config.yaml
num_hidden_layers: 9
n_experts: 96
moe_layers: [0, 1, 2, 3, 4, 5, 6, 7, 8]
learning_rate: 0.00907
beta1: 0.95
max_seq_len: 2048
train_tokens: 388400000
max_steps: 5927
Below are experts of layer 4 (counted from 0) of a mixture-of-experts language model. Rows are named router (the router's row for the expert), gate (a neuron's input weights, with its number), up (a neuron's input weights, with its number), down (a neuron's output weights, with its number) and show model dimensions 0-191. Each number is 500 + 40 x the weight over its row's rms, rounded and kept within 0 to 999. Numbers have three digits each.
After each expert's rows: "mostly gets" lists some tokens that are sent to it at least half of the time. This comes from a sample of Wikipedia text that the model never trained on.

# expert 86
router:486524513466520490432510509531515477508532508549426456440506503573521534590464490494423523543558521543512542466513440494537431515524449513412461537506463428552459409480538551531459510465498495555480517438504506520523490533468467490434449541540472533510480580463557587532567482480508480471565470428502456457508474490462506436501554435447510485499471430490419507445519519578467514532535444468509494507523536490524562446521503433560516466510465456568558465523533539477490482532474507496463541581473517517406555536545489536497506480568549479518529513489527527439457503563498469488
gate1:516559504521534463547383522474476523521482497454499510435442491410449465487473506545505548465457518364545519430493460526533516525530449533492483505547515549542506520491517541466495453580481463533516470469512540445492545488509450505475545527521530442503563568430461496413442550533558559522511516566465519480423529435494571502468556484449506541523506566538425470448501535521497470492519450448504554597490472488456531474525470523431446482517504545488491498531468466508496494530485484512543492505486581528468541490463463459471460485523511551401451496490448436489455495510500530556
up1:533453504471465523488589495473537526476555543524586559530547526577544493522523408481533514511476486550431440555491512515501532507567539549581563487476520525504517430475521449514480532486421516500510510542491521540469556477463521518539467523527499569502496496488528487584546470418491472505466517496479511540522544532447501501482447519518509486449529524509509551624445524467511530497446488539531420487424490554497480430517540517545529525509495415570450496431536533412509552492498610521488479509516451525495524500530534523449578538485510539547511539489514578503499492402502497486
down1:546517523457505535397463451529566541512522496533449488473475537521541440484536460569503356463511463432507449467453518503483477467542537411545501461534459505457527541496475512523535509520461530484515492536509488466522515459498461501520433479476453504502420513442430526574502528534524560448450444542530555526540516456495497558463479532548527486514432548418461552523412579522483523481467496471531498552513500534456490457520504527491492504438510422515509426492525418423514509485488507493484420497467502451515586495517515575456506457512541450480478505475488530470498543477535432427
mostly gets: " B", " S", " M", " D", " P", " H"

# expert 51
router:491507563483490511519561441492510477513473477531560471397593512545491509527435465603511471421535529564465507467518456512429517441502481486446464481540514485536476526486475419514552540451524516425478504495395524458477562553559527531487496473493507537563521440501454489467534528437545493502474462495487476544498517475499462447494480494505507448538521503475470475487546502456553571519477564514529426588454523530490469493530502475435476472527497501522449533510525459492495518576516571482570546599511602514502547539496529519508471489436486453500572557521564515474519553429482510452
gate1:501513468531523488408556523510477537550466520504457537536510557478457448569533507494554449502529529548475586496493497494531463482523473517493495460547520514482491500435575507485424479465486492550529457487500509431510525591467577513418479462478496535578485515523569500487534510566570548563519454442557491520529487503485480559530481445565511534477426442522579525474486511492435501476579499430541477572475566507445448538553483449565523475456528484553534494506497503526525434491551484555487519459494558505509464534453596484463557466460460497463547518466456490578522464503519490577
up1:549458439556500445453516480504476523485480577495571530490500514482514482472514471511505547487491500516434518402445535461450540500501467492453483537552549518521477490514519487518515484550389600488563524457480523513493502445533545437523487490531537443467496503440438454491448539547389529506441518470528539463505451462571511473490486549558565550495523498532464514496484521522494568554510582492445524538430560465451507508438551554459549469610492532501504489503465514461528468435539551522449518544504464530504493548413528542552493478496531549491538508559436455471456479505431479480
down1:524566528485507540505508536477504519509521461490548501479488485502524536506527507469595456423527490452434525594532527445452569512443500498461609493501623515590521531460481460502508461496563389506521543494464429504537578480630533537463507547579504487498495466547485454507523481481534524558468509498523448482497532469483527521479535397497550459472548423491495516488503488450449511564485513536483477503519535459412414534518512555487494456512472516433523467465543498481536507504578535511510508475550475481520481528495521500557498535515521443512530423475492513489446531536530531533
mostly gets: " two", " more", " most", " three", " some", " several"

# expert 40
router:518472518482493480474445514526524528495536517532564464426534502479495504534496465436448495480533443556539497456516498560526547493476447445492445440533514531571578518470496445418472526537484518527536538506512515510450557513589487458508499471471498560473506426562464515588541527468539535470467470497519491500492551519539474490433516498468502491520583476408483480537571538408458534474474508526497472617518500515456509468570521542520450508554531489603491483510520518445510461472535515577610461470474525545558539537453464561535544541540513464561482557515550455509537525489467481476
gate1:597504536455514592457554537431462458492505467440441538514509434498525485496444519555516435504567509487556469545509480536553550489492537493463521530454503479510535493526513499442478460537507516477501469543519491461499502452479526551425522499497500524462487574392591487499482540530507454475485499527559441471468509513429505519547596507450491538476633486511476513477554539524499489482506512479451492494558445481509521504438490477492557513485469403554488523477481487478556599491542603536497491586474498550557511513461446505514487555472584554517493465491466497434520487510469460500
up1:496487524505445533522537496440442490526536484479479439455497500488480488512503570485528399464573529453555468510483480550541526492444491474559535459440540484451512541503475416497506536475468438461454492509550571474484519494489376473525494502537470441518548543522543498569528514498529455496443492510523447504467436488455492455435469549470464446449507597451508499551499517523421520495461544514502460571559478527462500442486515498497536540504480539490450505469456430475468535513472543457509513625522454477543501573471558407547481449520541547575551495510570456487480533471517506498
down1:531601478481521485532524515514428510454464472517511502505485483443578530572463515512501465572518489454468516567552432515542489528487532478590449465478462497520621488520484539466510502576513471433483531536497487513418505439457467479458512511490450459509522541549523556528512549497432495460509512517545505553454500489449506517487449499539567530436453477518520453476461538466458516465425462579491502510444516442572479463520593504521515583428523518518468492501487497525546467492539482478469520562472451537598509534534427456520508513547525525470471491514467527570423532588532490488
mostly gets: " million", " hundred", " billion", "teen", " twenty", " twelve"

# expert 2
router:480451480489431507493493480479514532527559484510498522504484546434446510489512507487475522556542519394457456508534466595503441498538525524500465551549463531559469427479500572518428529543593440539496547458582495537554539484526475447555487486430435511561456519426594503503497534501513453470448502510528469555500540508560466571513563480500519533497464507532488435505429489519568489507497530524500425497509513532551453533437546554471486496499475499464569482458507514515584476467537583474541445486495501458504531507452464459556532540506530566519497534554490488535449558507495519594
gate0:490516428515517483508531526461530473521515507372535496510509488500536533506523550470506546505519443501466499538497468537468479507484536463522488522571517480552495482563460538473474507468461526562536478455452477502660493541480478528523479497453475536558489572448529489538531513569543472573540460435435501548520515532510485509506469457482523561490455499446550536541406475510484553496486519530494493517484516496428512555555541534515527453581507456512488517547430459567554499519506530568443509452532535459576562466509474539489530469464547528444433487558536510444479496439614536529
up0:530465570549531560526487498524497495450456445467520464484436536481508458573451477536583535507484472493471514505458499586504532510530541480469462462489493437517405513542459508528437538444529511558502522479453457518601509500477501493490444488523486536553448586463518516524442556487553466505536474488479493514529555466474433494521564522461486524477498520488551499503425477431476469466481529553538465574507527505449469555583496550546614564466501494524464482497456502575547545496478531520428442453589507476490549444492517551462581504488511580533495447502519447462492505532544520517
down0:391454566532479393571495480522547482467479488518446501559531476571534511517548528501485468465468569570473482495562516479504481557628493503397495445506405507554495510539520540455566469453388493547586562520500504458462514486457555495554592518472524508504530499523541474509485484504434539535536468488517441542492545491482475474534411474501495468508516520521474515472527501517452464541439512479484538485504541511506531525510450493526495490518548515486497473524448469455485495528528487405499497506444528490472502518530486531498480568436526526473552479517498512417499555425442451535
mostly gets: "==", "===", "====", " U", " CO", " NM"

# expert 3
router:449502574500589484502465535582488498517534494526512457520532507463507485434506482574529561521433502515524412475506497456416508484540510526429532480476497536552592425482426508519508533485515463518515538482518523525543541476527464516498468545580532534496521476410488475561514502547456482496539534464473486570474514500467507502550502481464464519489529460527548469457560490488439448494518488510468472457469466506594545536416539490480400625513525500455547446559456533474498498529526491418547474494486447502490522539503497466526490495511569500514430456508382555460530474476461501457
gate0:538480546467545475506544476481462545507574467501388469561476500429470473516448491519504489476490479488480510498607558511481520472570483458562494578521414512484542465468452498483464469467481505477476515507524467529493560484549464477530477509432557490455464497413536514579508519446444470498480476511554446513534464624488495518512492549512510543508540513498457479459584481529476504531471504467458480566514482455417561538560550522531486525505505491449489497478429447481504505487517494542469477465490590510460505445476543476452425478486553455461542496478488503401478528395519583522
up0:439490488518449491563496489542491490492439490547482487493520536532465553488551538504461521534493597495545455554493530542558428486456444492457515535510514510500450628586518521557479482475504446511512453478498500566511441504477519517454513433484496413542487568543464504536492547518517476528446541526496505488486565473523510464392470463553490465493476410543481581485468479473569466506569495514585516557497515504512481462431489508473485471536482500562479551541536508483521529468473500477519567515437429542559530483498499512493536499438447557494478529556509567599529550586477470527
down0:480521546525466538536481459460497485471465540494502597498420509536549466473536534464490487544582508520566520517484452493515520504475465543428513446520543474466471579526470456488439526550507552507544534506508560473566544449431534455544501447520483520559482527536513519460412500511474615529496464504564565475482515470478470500473559465531536536466457469431508453542475544433514459464491587497509488435561479515469464455520523461519515445548454523502569532500450481558537510546454544510532504538522441481530460445568490551457543538525490575526472499484529431537500435559486468584
mostly gets: " along", " using", " on", "On", " On", " via"

# expert 56
router:504475519528543489503519493476478359490496550514477513474465462578548551599482493466544526538523485476477512542497499476482560507456438445508518512435498552516490545536449552442516469492395539473475484484436521516463472535488473571520485482411496554445385421493524496485505425539505528482459501478476547442535506449518540541489478547495476435505572501476492576550530547535525559537490507518457552471508528457511519513499509542506516446491487559641438473483505504444458537460448541525562482485461467551509545502501498516485479561508473560536573503530514559483461519530483504530
gate2:491529522533500546573522475500518485441509513456513468518477472545571467464506512470461532574587529522504466483463542489466467461548531494536556426424493521593491580543460500484482480490479482498481535523514527491340508419487508547491493456507444509530451570486502495471461516547505489483547579478522512520463507545493503505530465511463534504497566540473527489531403546474467439502526529463530546507462438547518532533490448462547471512450454590487540505463510520487433460563458440543592448472466477489484521496506523464489454507481519534567560548434528479523543551475525570577
up2:481511529482505493474390509516528506540485474485523483475506554515515421561563512563495503519423481434475629487448413550516425554543504458467474461535499483436595475496482522526530502436425484537476511490486431529586466535581480443560499497510539498522528503454525527498529470470419498481473431492477517571514510492482543496522490449455525462547426480498574485604514426524490524507521469463501487480519540517467480530439451464479532473460503447470493544544516535466480511518560553507420481477562529553496490525477492498511500415589456473484467510501541440525509464498511476529
down2:450479544462523480477447482541477476450442415497514542394461512489496469554473466519487479552506495440476531464476483458604501501503506526531508521480511416506516480462496473523461521406488518463488466474437539551532464563505487525615503485441526411553519513524491441482507470555542467497534464520507485593506537487496492478551476510505422500598556496502516466485571428457544483565439495522530465536485411531418440462499469478466573537508492456497486477480504476489522482506558493465507474405568542542483515510490498515569491532530474490502497479515473413401454517483525490470
mostly gets: " years", " year", " day", " century", " days", " months"

# expert 25
router:504519467498535469474477505474518381495508483556536531468559519471516516507467576500520514498487469484524448503481523436469531457519540491446494524504461508499612524601488444513536507514561505480490492502411522488472537554497574540449524602556535462516458443495436517531355523445497433482538570465532504508506442567507458460497464539497464512568496535505530483469529460544452504521501532536523489505485552479499427473517529513485501488494500508546500544512500520484612548522509508525588505481597542451506517501469599442479472544427525501513541528460470543532528490477538470451
gate1:463442543457468466504509458508448563594486471556477455459534509487461491568510466496579529484522501478489464504486502491507475514475521533468470566576520530567568504432515454526492454479413524403503505528514470433518439525530519530485510436488528510499514507532500512468544568500473513501516503517489527486521528557520508428632519503513498536468526572506476551452544440481554521415487505456503478547567448543408521503505543500546536485549515527613578448527510467582522419510503542495510514482452518567462465467479481505514490481511502504520472471486443572559424555473509554488
up1:515559524512504424488480541498515539487400458542496487483542498581459483507493430534550504529524454474554532530567465425524545542517454494452480526536558494532487570560513457455457523515474491468547543557492570482498541501456531551498504504574538451531466538457521487536476514520439523510480591454446510501527564483527505474514520481502512462569456522426548454525493527444489579443489501532570471468524441522554474527484500433442594482568516417501497554537548534554447538595477508521435558513515429539495548476533531440542469504497510459483480493485516481483530467499437475559
down1:626427463537480551440475582500519495430521508522544488554526432571494516500471559445518508503436432513499485456587538471497483591491483509474531508482454468503454475554465553518432480518541415478515432489465508507435535541501488528469493564501497476518487478505464470483510497493557523533505499491465504426553582463467566480483509478554516465544451427429583492505479419527506463534487511523501458535497496494509522530478496445473528570541503483437411538507531573546447513539470514553521552507492435516622500471463490503482442539507474509503536540456527474469461494465487489540
mostly gets: "The", " the", " The", "the"

# expert 38
router:478473487539515519556490485519501528534525500496521413488521479415492436514559513558383498451540565440478485494423513472545480497466504510503496611534462453480495536485548500494551501475584519498422495491556391548509439501538458496544507493548515468488439440529458465521512464534542479522475506517545543482529527518502477582477523463526495479566477545551536525514482498562546499426545539506486419495536538528523394496491480456523450436529498503452506509480503428459533512529487589468488543469503601440475522490439446485509502530554476534427463498491515536443453545462514510531
gate0:504529456496549538491468491467544476534547492452509550368532540512504497571453511489558530512432526551499499529523534530545476466543530392521542558464527520562463514571586491412554481556566445492464477487496540516503461448552605516516523507524510455503551508575500478505503412484473502508500459525529497572450457521474505486478454472510463507590525476519452557508558575500461545468568500475449509489505493545556517462555497564425473507536532506458419484536488434481523488483497567496477535547509511485521428554497484470514457485511467507484507487517433568549472557513528529514
up0:543525490493457448487498469494509450509484483442525533482529410520524531482503572486489494491562573532482449504423514475487462455507489488428476497537448484452465493505489519541531501537451518528469488502534545505529436452493531534534516525497467507561535538565586431643491567505397448529565443586532479578532452551466470437555488483483499507520458451539503529492475480532495516495499501508428533494441513489479663544457482510514548489472517496515489521519516502453478414525508511489495501491552522476481517484549499562548532521541486502523534396525524436456508532539483528559
down0:544541500487559521540539509413422385483517458468503527510490489492506470534526405572589500502527526481472475488468428516498486455394480483552478475529495549428491521539500510464479463518463504494559414508504492453529485524418555443540516454482492524473467472428497470500455480521444472475482507442469427511481437554508453490553533498464565540534516483497494559517512512538464448483437492477519507500453445476504469514574531540427476514557377488438505565475470488472447485456462508512532534469477394516494532576485543533525514495527502503477531450558522458446456491477469498521
mostly gets: "-C", " ne", "Ch", "-L", " aut", " gen"